Below are experts of layer 8 (counted from 0) of a mixture-of-experts language model. Rows are named router (the router's row for the expert) and show model dimensions 96-191. Each number is 128 + 24 x the weight over its row's rms, rounded and kept within 0 to 255. Numbers have three digits each.
After each expert's rows: a language model's description of what the expert responds to. This comes from a sample of Wikipedia text that the model never trained on.

# expert 3
router:128175152114156132137132133128111122085157093141134129100103105128122126159172127122095148136101113112150124140140124118182144126159120136145130158151154121114109127125088153087107151113077150177133126131126086110114144148097135087109099158171113142116104147119087104136145134127147104084
It responds to: Initials and name capitals. Single capital letters opening personal names, initials and acronyms, often after a comma, dash or parenthesis, such as S. A. Rajkumar, (BO), NASA.

# expert 51
router:136146165108124124126132142121096103156167100082104125113104116104111111178128151107092126117118127108154126111158103074130134105146124147116131111171145102132170155145119129132135148117113124162143131130133119080108092133138131113161088128159137131119091155113101115111104101133112123113
It responds to: Head nouns after the. Common nouns following the or an ordinal, naming works, places or units, such as episode, movie, album, seat, city, single.

# expert 33
router:129141139120148144122121138144121094170170100106107140104118108136121135132151122113090118134129112118151103087189112096127128092138165144139106113137165141129106146109142141137117152125111126168151098112133109087069124138089090099117128166154122115086090134137123110125139137119130121138
It responds to: Capitals within proper names. Capital letters and abbreviation pieces inside names and acronyms, mid-word or after "the", such as CrimeNet, Wi-Fi, NFC, plus modifiers like Great, South, Early.

# expert 54
router:140142152091148140146118156097135147127163115115139134102096112113114100169139111083083149138104121101150093096146121075135145135112161144134147140146135119121121144174091177125136150134107150168149151127144128132110074127110115086141085172134095146114103166118084122121113137106111108111
It responds to: Year digit prefixes. First three digits of years like 201, 199, 178 in dates and ranges, plus en-dashes inside year spans and scores.

# expert 28
router:111137108093148136133152156164129111138151081099132137095124085122128113133142145122128157157113121090108121078120093120138151121170140149137105110141185125110151138103134169140096145117116150154128090155149137148108104168172119123154139157113102149118090130131109096102092101140126141104
It responds to: Table cell separators. Pipe separators in wiki tables, especially after header cells like Year | Award, plus section markers == and semicolons.

# expert 43
router:130126187090148120141135136148166137126117146116138144119118117117108110165169141089074109126076116099179097128120089076149116137136140129131128153143168113150108144130145154086110133111115119135095093154131141140110093147085115128075119128128107137119133158131132126128143104101144128096
It responds to: Mid-word foreign syllables. Syllables inside foreign and uncommon proper names, especially Slavic, Italian or Japanese, such as kov, ok in Fukuoka, ast in Antofagasta.

# expert 20
router:172155134110146133121163150137153115127150116085119114099145106097111103158142117110148128116075107084135130060153068075129139125193127156140111132126122125111141119133104116136099136088118128153112112163137150125119103154102111134116126152127153134128097124104092134091115114127123124108
It responds to: Table cell separators. Pipe separators starting or splitting cells in wiki tables of sports results, squads and charts, plus some = signs and verbs like played.

# expert 50
router:150169145118102142139121117157107140157135117101148098077112128130133127145137131137119162102115089138145114126155089080133127127152125153144128145156173085145146124156108118140152140152095148167100106138150105095101116156104123103169099188147137113113110150124114131119116094110134106094
It responds to: Place and sport name parts. Compass words and parts of names of countries, places and competitions, such as United States, West, Caribbean, freestyle, Canada Winter Games.

# expert 22
router:134141162087167158121158132159127120143155111100132144124130109146103119160141149113092118156109137091164151104147095103111167104114142168166131154147144118113149156154116123133099150105119175139158107129110141124140080133128102082117102124167106137108086130123125078132143081116141123119
It responds to: Phrase-final nouns. Nouns and word-final pieces ending a noun phrase just before a comma or period, such as life, year, family, company.

# expert 0
router:121113131094155100120118122152093100162141102095129128114104110071134110154171147109077134137112138106116123137138072148147146145176127159164123166135156085111156124168119122122130183115103140171140120153095115137150093140120102128144124142120115127100103172141095107111117109125150140121
It responds to: Role-introducing function words. Words opening a role or predicate in biographies: as, a, the after was/as/became, plus became, appointed, former, Pro-.

# expert 30
router:147151146100114148131095133156077081112168093136108120116105114076140099152137162156095102123120129096119108116165086117148133135127117185143126149163124106139156146164108107098115150126099125165085087155146129153123076143123122122136110123125092138134107128112114133130143145123126108113
It responds to: Foreign name vowels. Vowel-heavy word pieces inside non-English names, mostly Indian, Persian and Slavic, such as -hi, -ade-, -ya, -ia, -ina.

# expert 9
router:162162152074132141152145135173120099124130129126114159094116101112127118126176135125101133134086080070148093077144114099123166138146120149135142141138158113123144149144116141145094154126125148151129093145154132159140099126123115110132129130149106150102125144121116120099137129138142124128
It responds to: Titles in quotation marks. Words and word pieces inside quoted song, album or episode titles and other proper names, such as "Run With It", "Blackout", Records, Love.

# expert 13
router:136137132094145120162137126147132115140141098086115108101098133093150085152153098107081163111076094104133109126146109109111142134163094148115134150100155117120128139147137127130094120104115126169170106130112103078114142131109103148162147125136134094126107164108099104124146119110158107140
It responds to: Title and heading words. Capitalized first words of titles, award categories, headings and list items, such as Best, Personal, Career, Scientific, Original, New.

# expert 8
router:138146127120125137140144141133143107127176106118154140089090111105095110172143126120069144122104143094155097098156089073137120115121123145159129168169132104152122127141086143143063119136127142159111128140182121133111086129114134103138101181145159140099118136113115137115114085115100129120
It responds to: Prepositions before nouns. Prepositions opening a noun phrase, mostly before the, a or his, such as in, of, during, between, according to.

# expert 31
router:125161148115102142139191184141133110138158094127138099100105124125102149162148126101076118126109153084131134073148129089136120122145131129125121151123149100143134129137108140098078135132102160188112123138129150127135077152067149104110125147129152120126104131121089139084156124139110129118
It responds to: Narrative and reporting verbs. Verbs and connectives in prose and plot summaries, often after a subject or was, such as came, moved, announced, decides, due, however.

# expert 25
router:137141145136137158156146117170106085120116094139120122134147102117070128150150151129092135132109111089114091118147102116119147113124104155156139155160156100089163124150110112138102139115070162147144137145135154120114120143146081086152107131140108160126091142122140102151184161171135122125
It responds to: Place-name endings. Final pieces of place and proper names, such as York after New, ville, ley, City, Park, River, Air Force Base.

# expert 40
router:142141150121130139136147146147140095147141130104111117114087120136092138125151123113129140128111088106110141119158105121142122128165149160130103161118142137169141164133146139108139140168109113124138138176150113094118109120102142111140132141149113124071122163142107115125118118124173114124
It responds to: Numbers and ordinals. Digits and ordinal suffixes in dates, scores, statistics and tables, such as 42nd, 18th, 3rd, 23.96, second, third.

# expert 15
router:129144112127132122114111161167104093135173119116143138098120127100143125169119146111124143113095111114161092123149082090150112122131152137130116141179167085133174162147102139120065152111133156139126153130121159129139113140107132133106094139159124121107141126106107104102142143096106136115
It responds to: Sentence and section ends. Sentence-final periods, closing parentheses and quotes before paragraph breaks, plus table cell separators and section heading markers.

# expert 29
router:131155142131137129152143184118131126124142113099145133109106123097086115164203161105142147140094089105142135097156086117159167107117168143116086128150176118146158134143132134116128124143135118172154094134135146116131104145093091108139158131148103135117123151138103120102163142154152106090
It responds to: Line ends and table rules. Line breaks ending list items and table rows, table separator rows like |---|---|, closing == heading marks and closing parentheses.

# expert 55
router:127147183089119115146124160147147135139138150116100114133124155104098105146150139127106151111116121088165145133164137109139131152152147157146150133121181124099143132121136120103115123125109137189103122163142117129123101135127121097128129127159133115062109119113074091090107132144124110110
It responds to: Numbers in parentheses and stats. Digits inside parentheses and statistic tables, such as metric conversions like 96 kg, ages, decimals, and birth years.

# expert 18
router:151158136133156153127139160122152099135167120102108093105092103100110116166169109112059153112070105126132114109168085100145150106120112146122128138129158114137167143146123136102112151085100147151140098121146125107142119136105117118139116124125160124104111164140135097118136118114125099110
It responds to: Adjectives and word endings. Descriptive adjectives like small, different, social, human, and suffix pieces ending words, such as -ing, -al, -ed, -ker, -led.

# expert 44
router:140156125128152086136137159135116107146153144120124085136108122098100109140157154093081143129083150084138125102123083058174127130126145149123123142133189125142123158155120128127082115119110143154128138135140133087118095127109128104107120135149128141123109133132086117116160098136145105133
It responds to: Subject pronouns and objects. Pronouns and relatives starting a clause or objects after verbs, such as he, she, it, they, who, in destroyed it in 1886.

# expert 21
router:121172116090164103145125144176147110152183114076106105104127110137157146148129124115059140102077100093138130115155095120176121104132147158131081135120135140119138153109118173101124133123095168146111126122103164108095117139112119094144111136102130153126105092136135104128141122136132134124
It responds to: Latinate word stems. Opening stems of longer Latinate words that get suffixes like -ation or -ate, such as diplom-, denomin-, trans-, exp-, cre-, re-.

# expert 2
router:117149142118161085130157115115135105125170119123133124133109095091110108189161126091051124097098105078136141126134102085180156137152147134144100119140163153122147155128138143141089127122110140153116111165143111100104084153105140104133102179128097131093093133142078094110120146154144124108
It responds to: Verbs and infinitive to. Auxiliaries, modals and infinitive to right after a subject or adjective in narrative prose, such as was, has, could, likely to.

# expert 59
router:125140169127136109133135161144114107124143098097129127127115100097105145105135125095071148121128127090146116100143121084149133104141136145174130154148135072110133129139125139123076127111113140181146103168104110125136073161105142074102115181144121131095077158156093134120132144123125111116
It responds to: Prepositions and conjunctions. Prepositions and linking words before a noun phrase, such as and, for, with, by, against, after, while, often after a comma.

# expert 38
router:119161140097169141158157136124102121121155111125159117110076098086145104134144109107105155127112127091165137129158114104172117127135117123130114170170142115100130137144103139099106117097120172147137072110128118158128110128096110081119129161162116120135118133162104086086124116116133109130
It responds to: Word-initial prefixes. First pieces of split words, especially prefixes like in-, sub-, ex-, hydro-, as in indiscriminately, infrared, Indeed, often in species articles.

# expert 27
router:118131172130163102150136146156086105157164095123112115116090114123110097148151149113126152135109104106145123098136120139161131129131110128133126124119191108111152148105125154099122113108088106167168128147126130139140095137103148080115127147159102120111102098122072119105103160139139131137
It responds to: Digits in scores and times. Single digits and short numbers in scores, track lengths, years and coordinates, such as 2–1, 7–6, 4:44, 197-5.

# expert 6
router:138140145096167113139146181171105125133145090119118123109106116077160112142175125117087138155090119095143119083132104084175140136132131169156110146157143133148151155161109121107148128125093116174142102146130094134142097113133153082147126154151113118117093145135117089093149107159125138103
It responds to: Determiners before nouns. Determiners and possessives beginning a noun phrase, especially the, The, his, their, its, these, several, often after "of" or "some of".

# expert 1
router:140113139107136103135131131149133132170157106107133121114114147145114086151159156120090141141121090104121105086134120118151136116136137142145099180115162112140173131133106153096132147114095116163138098120118130116108081137093123116156125159129103129102120121127097101121139101120129112111
It responds to: Years and dates in prose. Year endings and date words after in or on in running prose, such as 194 in 1940, the 201 of 2018, October, century, according.

# expert 17
router:161133147102110107127121162120142111150167099095162149104112101118113143118144089100069158123130105111162097086159097099132131130121180130137113136170165126136131154102108126155084120116121130170140100127153118128106097121109121113109117173138174103122119106112081106081109132139157105138
It responds to: Word-initial lowercase fragments. Lowercase opening pieces of split common nouns and verbs after an article or adjective, such as exp, ch(ecks), h(arm), thr(iller).

# expert 37
router:125119125111129152123147134161130112126165112090110153114115109120107083161135148106095150142094142083163103108130101093140123126167161152165123167108137117135126174132096166095105150139112153168130100116168115130105109102093123085122096144150175127114122145102078137110123112155120097099
It responds to: Months and date prepositions. Month names and the prepositions in and on that come before dates, as in Original air date: November, on 30 June, in 2018.

# expert 60
router:187114148109141120165142129121126117120146102138128070102084142089118105111177112100084146154110115116134096128136108105106133116135116125146108146117179096165167144140151150134086117125113138146182151167099141104130121144117154101136115120151106138112156153134110102089160149149139127116
It responds to: Consonant pieces in names. Single consonants or consonant clusters inside German, Polish and other foreign names and places, such as the z in Jaszczak, f in Oxfam.

# expert 52
router:128128151111129112122142127176108114114157075115137139116107118115137125155164124138104163137085138119147137135148119106131127096157153142143135138133131109106168129128080135132076125111099144147141125122122092105130089144112104117129111128170133131109084167140067118121145113116141126103
It responds to: Personal first names. English first names and first-name pieces, often after by or in credits, such as John, David, Robert, Bob Wills.

# expert 61
router:133121150120143115106133134157143126137127119062131098119137107136137114167147135096074123083128095116101093100155094111129121107152141162114106152169162118156125149145116151141117141134125166135158141118142104128121075155120081093108128144157082111105083137131118116095147122066118098124
It responds to: Hyphens, dashes and ranges. Hyphens and en dashes in compounds and year ranges, and the year pieces around them, such as All-Star, play-offs, 1957–1999.

# expert 48
router:134130167074138136153155132123081103124167099106152164146127098117122133137166142118087179129108119073142111140090128103115125127140097161119145178121161110105130130136138146140089144129092144169125121138142143111148081125096111087160112141151128126102099128096085122111154158115113095120
It responds to: Infobox field labels. Field names in infoboxes and lists before a colon or line break, such as Born, Birth name, Released, Website, UTC, Coordinates.

# expert 7
router:120121144131115136153146156146135066122174089079138131143057147107096097160160134117098143127083112106138131147168108118160114139129127140176144137126174136091119124148137129134091146134134126145114132146140122079132134156138156116111099177128126114101120132123085106100153125132153127147
It responds to: Table cell entries. Cells and header words in pipe-delimited tables, such as Rank, Votes, Notes, Home, numbers before a pipe, and empty cells.

# expert 23
router:127166137106129118122182168184119130108173089123133123117114119133110117157168144081078128134089117105132132109126097112148125114137095142148094156097156082114148133155106174129098129162138126123135128145103146120145086156102119078145137155150159136064110124079130119116107128132127119118
It responds to: Verb stems before suffixes. Verb or noun stems awaiting -ing, -ed or -er endings in narrative prose, such as design, present, throw(ing), destroy(ed).

# expert 46
router:146141171113137127119145128144122140112174130084120138109157098098123127128157119129091136115134110131137115152127110087165145150125155142146148140155177106142139167159146138091069147124109131142134065165128136122095074117136112101125103161136120147113114119112121132079166124123131120117
It responds to: List item separators. Commas, semicolons, and and dashes separating items in lists of genres, places, events or statistics, as in hardcore punk, thrash metal.

# expert 53
router:145177165086111112137158134169133135139145121094157124116098086138107119115139111108126151143081122112143092115137101107171157116124130192110095147165130142133125147149128159136128139140122130146114114137128104133087081150098148087121130172120125127112118134138105126113157153122137111139
It responds to: Line-start list markers. Separators opening new lines or fields, mostly the dash of bulleted lists, table pipes, semicolons and heading marks in infobox-style lists.

# expert 63
router:156150144111156134131124154161130104112146123092120124100134124121151111184175125120111115132103114114115100110145101104141123132142135109113114182166157117136146128142096138130114116144107152175144099149137097114140083104101149095097124178157134124126120135116097093110146119146104094090
It responds to: Codes and coordinate symbols. Digits in ZIP and dialling codes and year endings, and punctuation following digits such as °, ′, colons in times, closing parentheses.

# expert 39
router:116147151086149066125147143137103088131159133098147143130128152120099106131148136109095127137103120082112103128130117120150147140123162180160114146152162115138155132128120156125099128140117112156110096141122115126140107130097116087116127145149113171060116130140119113109133085145084124086
It responds to: Opening brackets and separators. Opening parentheses and brackets after names or titles, as in (born 1954) or (loan), plus slashes, dashes and non-Latin punctuation.

# expert 36
router:110172135137116119145151144149105109134148134130146102121090097126126120136142144121069136135064126066137143115127105061169108143131135131080117117164189108139130137152118153144111113138115131167157128144149138097102115152101107106145126151168137151110110159126112112107146107128135121115
It responds to: Clause subjects. Pronouns and relatives starting a clause before a verb, such as he, She, it, which, who, plus last pieces of multiword subject names.

# expert 35
router:113151172116183128134144155172110089122132112147150119101101121111110104151158121107085153122103114120159132115103092065181123136159140158137106131139175132116133109144096133139090116104078095130124112179170121149129117135111148146108131145160103135114102163164091112121135116155102134086
It responds to: Surname endings. Final pieces of personal surnames in sports tables and credits, often Slavic or English, such as -ović, -ov, -son, Smith, Williams.

# expert 11
router:139119161114154142122122124164115104149132109111165151118146118087123110148157100097060125124116122097150118114159101103155133157143140163165126145158132098110165132146104156105147156125098135164132102173123122129136107124104115110177096171137134142117117119123091104104139129121152123108
It responds to: Articles and possessives. Determiners starting a noun phrase, mostly the, a, an, his, their, usually after a preposition and before first, new, same.

# expert 12
router:118161184112124088164143123146145109144186090092152127108079104110130131146176109109127173153112136112109125134136100128149148106159134151129146149134150079133143164105130137124084135116094131153125145138124085123140059156131119113126104160134130150129085165139112139101135097129144135118
It responds to: List and field separators. Separators in infoboxes, tables and lists, such as colons, pipes, dashes and en-dashes in career entries, plus name starts like San, St, Sir.

# expert 45
router:120156150100133138142125148119120137100177108070127117117136104104110102173161118101085147129103112102129121094145087112168134134142119141112085187136163130115128158159121113112065164142135122176118114167131168107134092124110090101136135116142149138112093135112116135082109129124120110120
It responds to: Passive participles after be. Past participles following was, is or were, typically followed by in or by, such as played, located, released, performed, born.

# expert 49
router:104124132084114115136139124125117143122183130101150130105127093107132087121162140111065130131088114062132106103132098132164131139169141129156126157101153111093139130147088110143105122110089110163143138136115138117132098117141112142150139173130143136089138135155103123128120088152149134123
It responds to: Name-initial capital syllables. Capitalized first syllables that begin proper names or other words, such as Mar, Car, Par, Bel, Her, as in Maratona, Lebanon, Ramirez.

# expert 62
router:113137160127123127139141112122109108136149120125145115098080128156120092172169143120069140116097116085118142149151089111149126112130132159101150122130155108130120138112135138129120170115124136149138139117122133125137102129125134122134114138097121157088125137126090096118136134121127132098
It responds to: Math marks and head nouns. LaTeX and math symbols like ^{, _{, $, \ in units and formulas, plus nouns after an adjective such as bonus, king, plate.

# expert 16
router:135133170116136128146137135167127115127173113080153141084128099122102101117170116128098140152136090119133110131145110138141134092156160149156134131158169108162163158158139141090112153108109124142165105122120129129106091157137127077128080177144122184111138128088119118102144113118112111120
It responds to: Clause-boundary commas. Commas ending a clause or noun phrase in narrative prose, before and, which or an appositive, plus although, though, whether.

# expert 42
router:159125133118159110137142134128122091122157122119146123129107114112124147122138118118081149130131072064156122093162117113152129102124122120135108130156149085133141150136131130150081125102092109177127126185125119134130081146129123099103135152152146142099100140138097152109149137131174126104
It responds to: Conjunctions and prepositions. The words and, of, for, or, in and with linking parts of titles and noun phrases, e.g. Tears of the Kingdom, written and drawn.

# expert 14
router:171163170098167106141152135150130089117142111117132122135090121134120117177130113135102148110081087117138141140162118100140103117111121136158149146106148109112167145139120120133130117113118175195132106136112102103119087142093126098139130167138121124123128126117090094128140130137133128119
It responds to: Table and infobox fields. Articles and field words in infoboxes, tables and census text, such as the poverty line, Mean daily, Listed height, W scores.

# expert 4
router:161125169112136110112167146157113109152147113114157094103095124121104108170159122119118152150082120087144117137143113110129136105157132133131136135149140098132158149144119116114101119114077163158147123144136133117094105146147168112121096168135117124123116119111098104096130134110118114146
It responds to: Clause-linking function words. Sentence-linking tokens after a period or comma: sentence-final periods, commas, and determiners or conjunctions such as that, which, this, one.

# expert 56
router:127148139127167081133162145133133091160144110089135155114115100109124118163163098112065139090092124075124126149104148083158161139135142129151098141124180103135128138139136147145101159118157146137123115163147096130091104159134132080135095176137097115124100171152078091103120127143153108143
It responds to: Copulas and word starts. Linking verbs after a subject, such as was, is, became, remained, plus capitalized or prefix word starts like Res, Dis, Un.

# expert 58
router:120152144111145126112149132142126107110127132096152132131100118076139140159154116110108147108065115105132126135138107094141109121159158123125119141173142106108140115152118135122066129143109117142123103129171102151140100118121144119128117148139125146119124132123092164104153145140115109106
It responds to: Name-internal word pieces. Middle and final pieces of Latin taxonomic genus names and foreign personal names, such as Cypraea, Echeneis, Claudio, Anzorena.

# expert 26
router:125139154108124108133141119141140120091160116094143102111099115135094112122121121097103133109120097124123066153117111092133138106145139143111106150152159110154135127159099148148101116085115145147123128135132085118108086143124154115161120187139100097134132143120082086085123149149116131126
It responds to: List bullets and line breaks. Bullet dashes, line breaks, == heading marks and coordinate symbols in infobox lists such as - Elevation:, - Time zone:, 46°35′13″.

# expert 32
router:132170151063160097153157115134123108145165133115111131115132142130105072145163136127118145103108110115129114117147091088157158150139144145125150145141160131108111116181114122140098117127107128159118116154130137100126108114122106128150128149109130138087099128126118087112157137130161139104
It responds to: Event and title nouns. Head nouns ending team, party or event names and table entries, such as Championships, Cup, Party, Pistons, Area, often before a pipe.

# expert 5
router:142150163146137107159169161130101147108166075139140124126103108118127104149130144108082149129093120066123097141152111129152184143142146166165127151164143122154142134146100112125078124109129159181134136158149131118124108130126104109142131147165144145151126148122120115135128122131143156132
It responds to: Name-initial capital pieces. Capitalized word-start pieces opening proper names, mostly surnames or given names after a first name or list marker, such as Le, Ro, Lin.

# expert 47
router:125132141114121107119101132146151137120158125130156141140101127121140121158169134117099108137122082121121140119123135121183147136131159113137133120121155116143135128145099126151112125126087114138129132134129091125073075156137153129129127173123155152130104169140118067079140124105132107133
It responds to: Apostrophes and Mc prefixes. Apostrophes after names for possessives, the Mc surname prefix, and raw byte pieces of Thai, Hebrew, Arabic or Chinese script.

# expert 24
router:118153154119155117153134153157086112147138132101166121138098089119122116180162151099126166125106101098156120122118082101127146126127131142143136138144180113130119167140163157119077140150097132151122104121107148125145094184147129100154099149146128160077081108139104080100139110123128128143
It responds to: Numeric table cells. Pipes, semicolons and digits inside statistics tables and number lists, plus plural nouns in census prose such as households, males, individuals.

# expert 19
router:112138152110150143122142156129127103137169101086159142111109148103109082157147135127107138106091128084097145097119076116134129133164122135102142116159165095150155143126139112138124125104092164125126116097130143113112097141146094100129145148141108143106116118171093085130096138148179110116
It responds to: Article openings and prefixes. Article-opening title lines between = marks and the short description after them, plus word prefixes such as inter, pre, sub, multi, con.

# expert 34
router:130161144107161116133119139135145129139181114113155096112092115132110079138177134120057151159070110103151119106169100134127148133128134169121114143171169131108111179172123145121081107131136170169153099112111119114129091142120104099160064119141153137108143124137095085133133087117113111150
It responds to: Plural nouns mid-sentence. Plural nouns and plural word-endings followed by of, and, in or to, such as members, people, players, uniforms.

# expert 41
router:150137110119126125114167133137115116133131094124157107129090141109137112139123122121070194119087112114138107112165063128163146143112136137122100161136151117132140118140111162113048147146135147142144119119137132110109081139144143102170097137116154129071129143149117112111118112140154106150
It responds to: Mid-word syllable pieces. Short syllable pieces inside or starting lowercase common words, often foods, plants or technical terms, such as tur(key), yl in nylon, sal, beet.

# expert 10
router:143151174104140135116107162171153101126147118125127126101100161125127094137143142116112149108082067107131107112147069085128139130150144160131077128138166109122143128143112153133093141132098126130119105157147102091090125156107100100146114140128098148117113154118109106089137126136122119112
It responds to: Institution name words. Words and word-endings inside proper names of organizations, places and brands, such as University, Bank, Street, Museum, or Sloan School.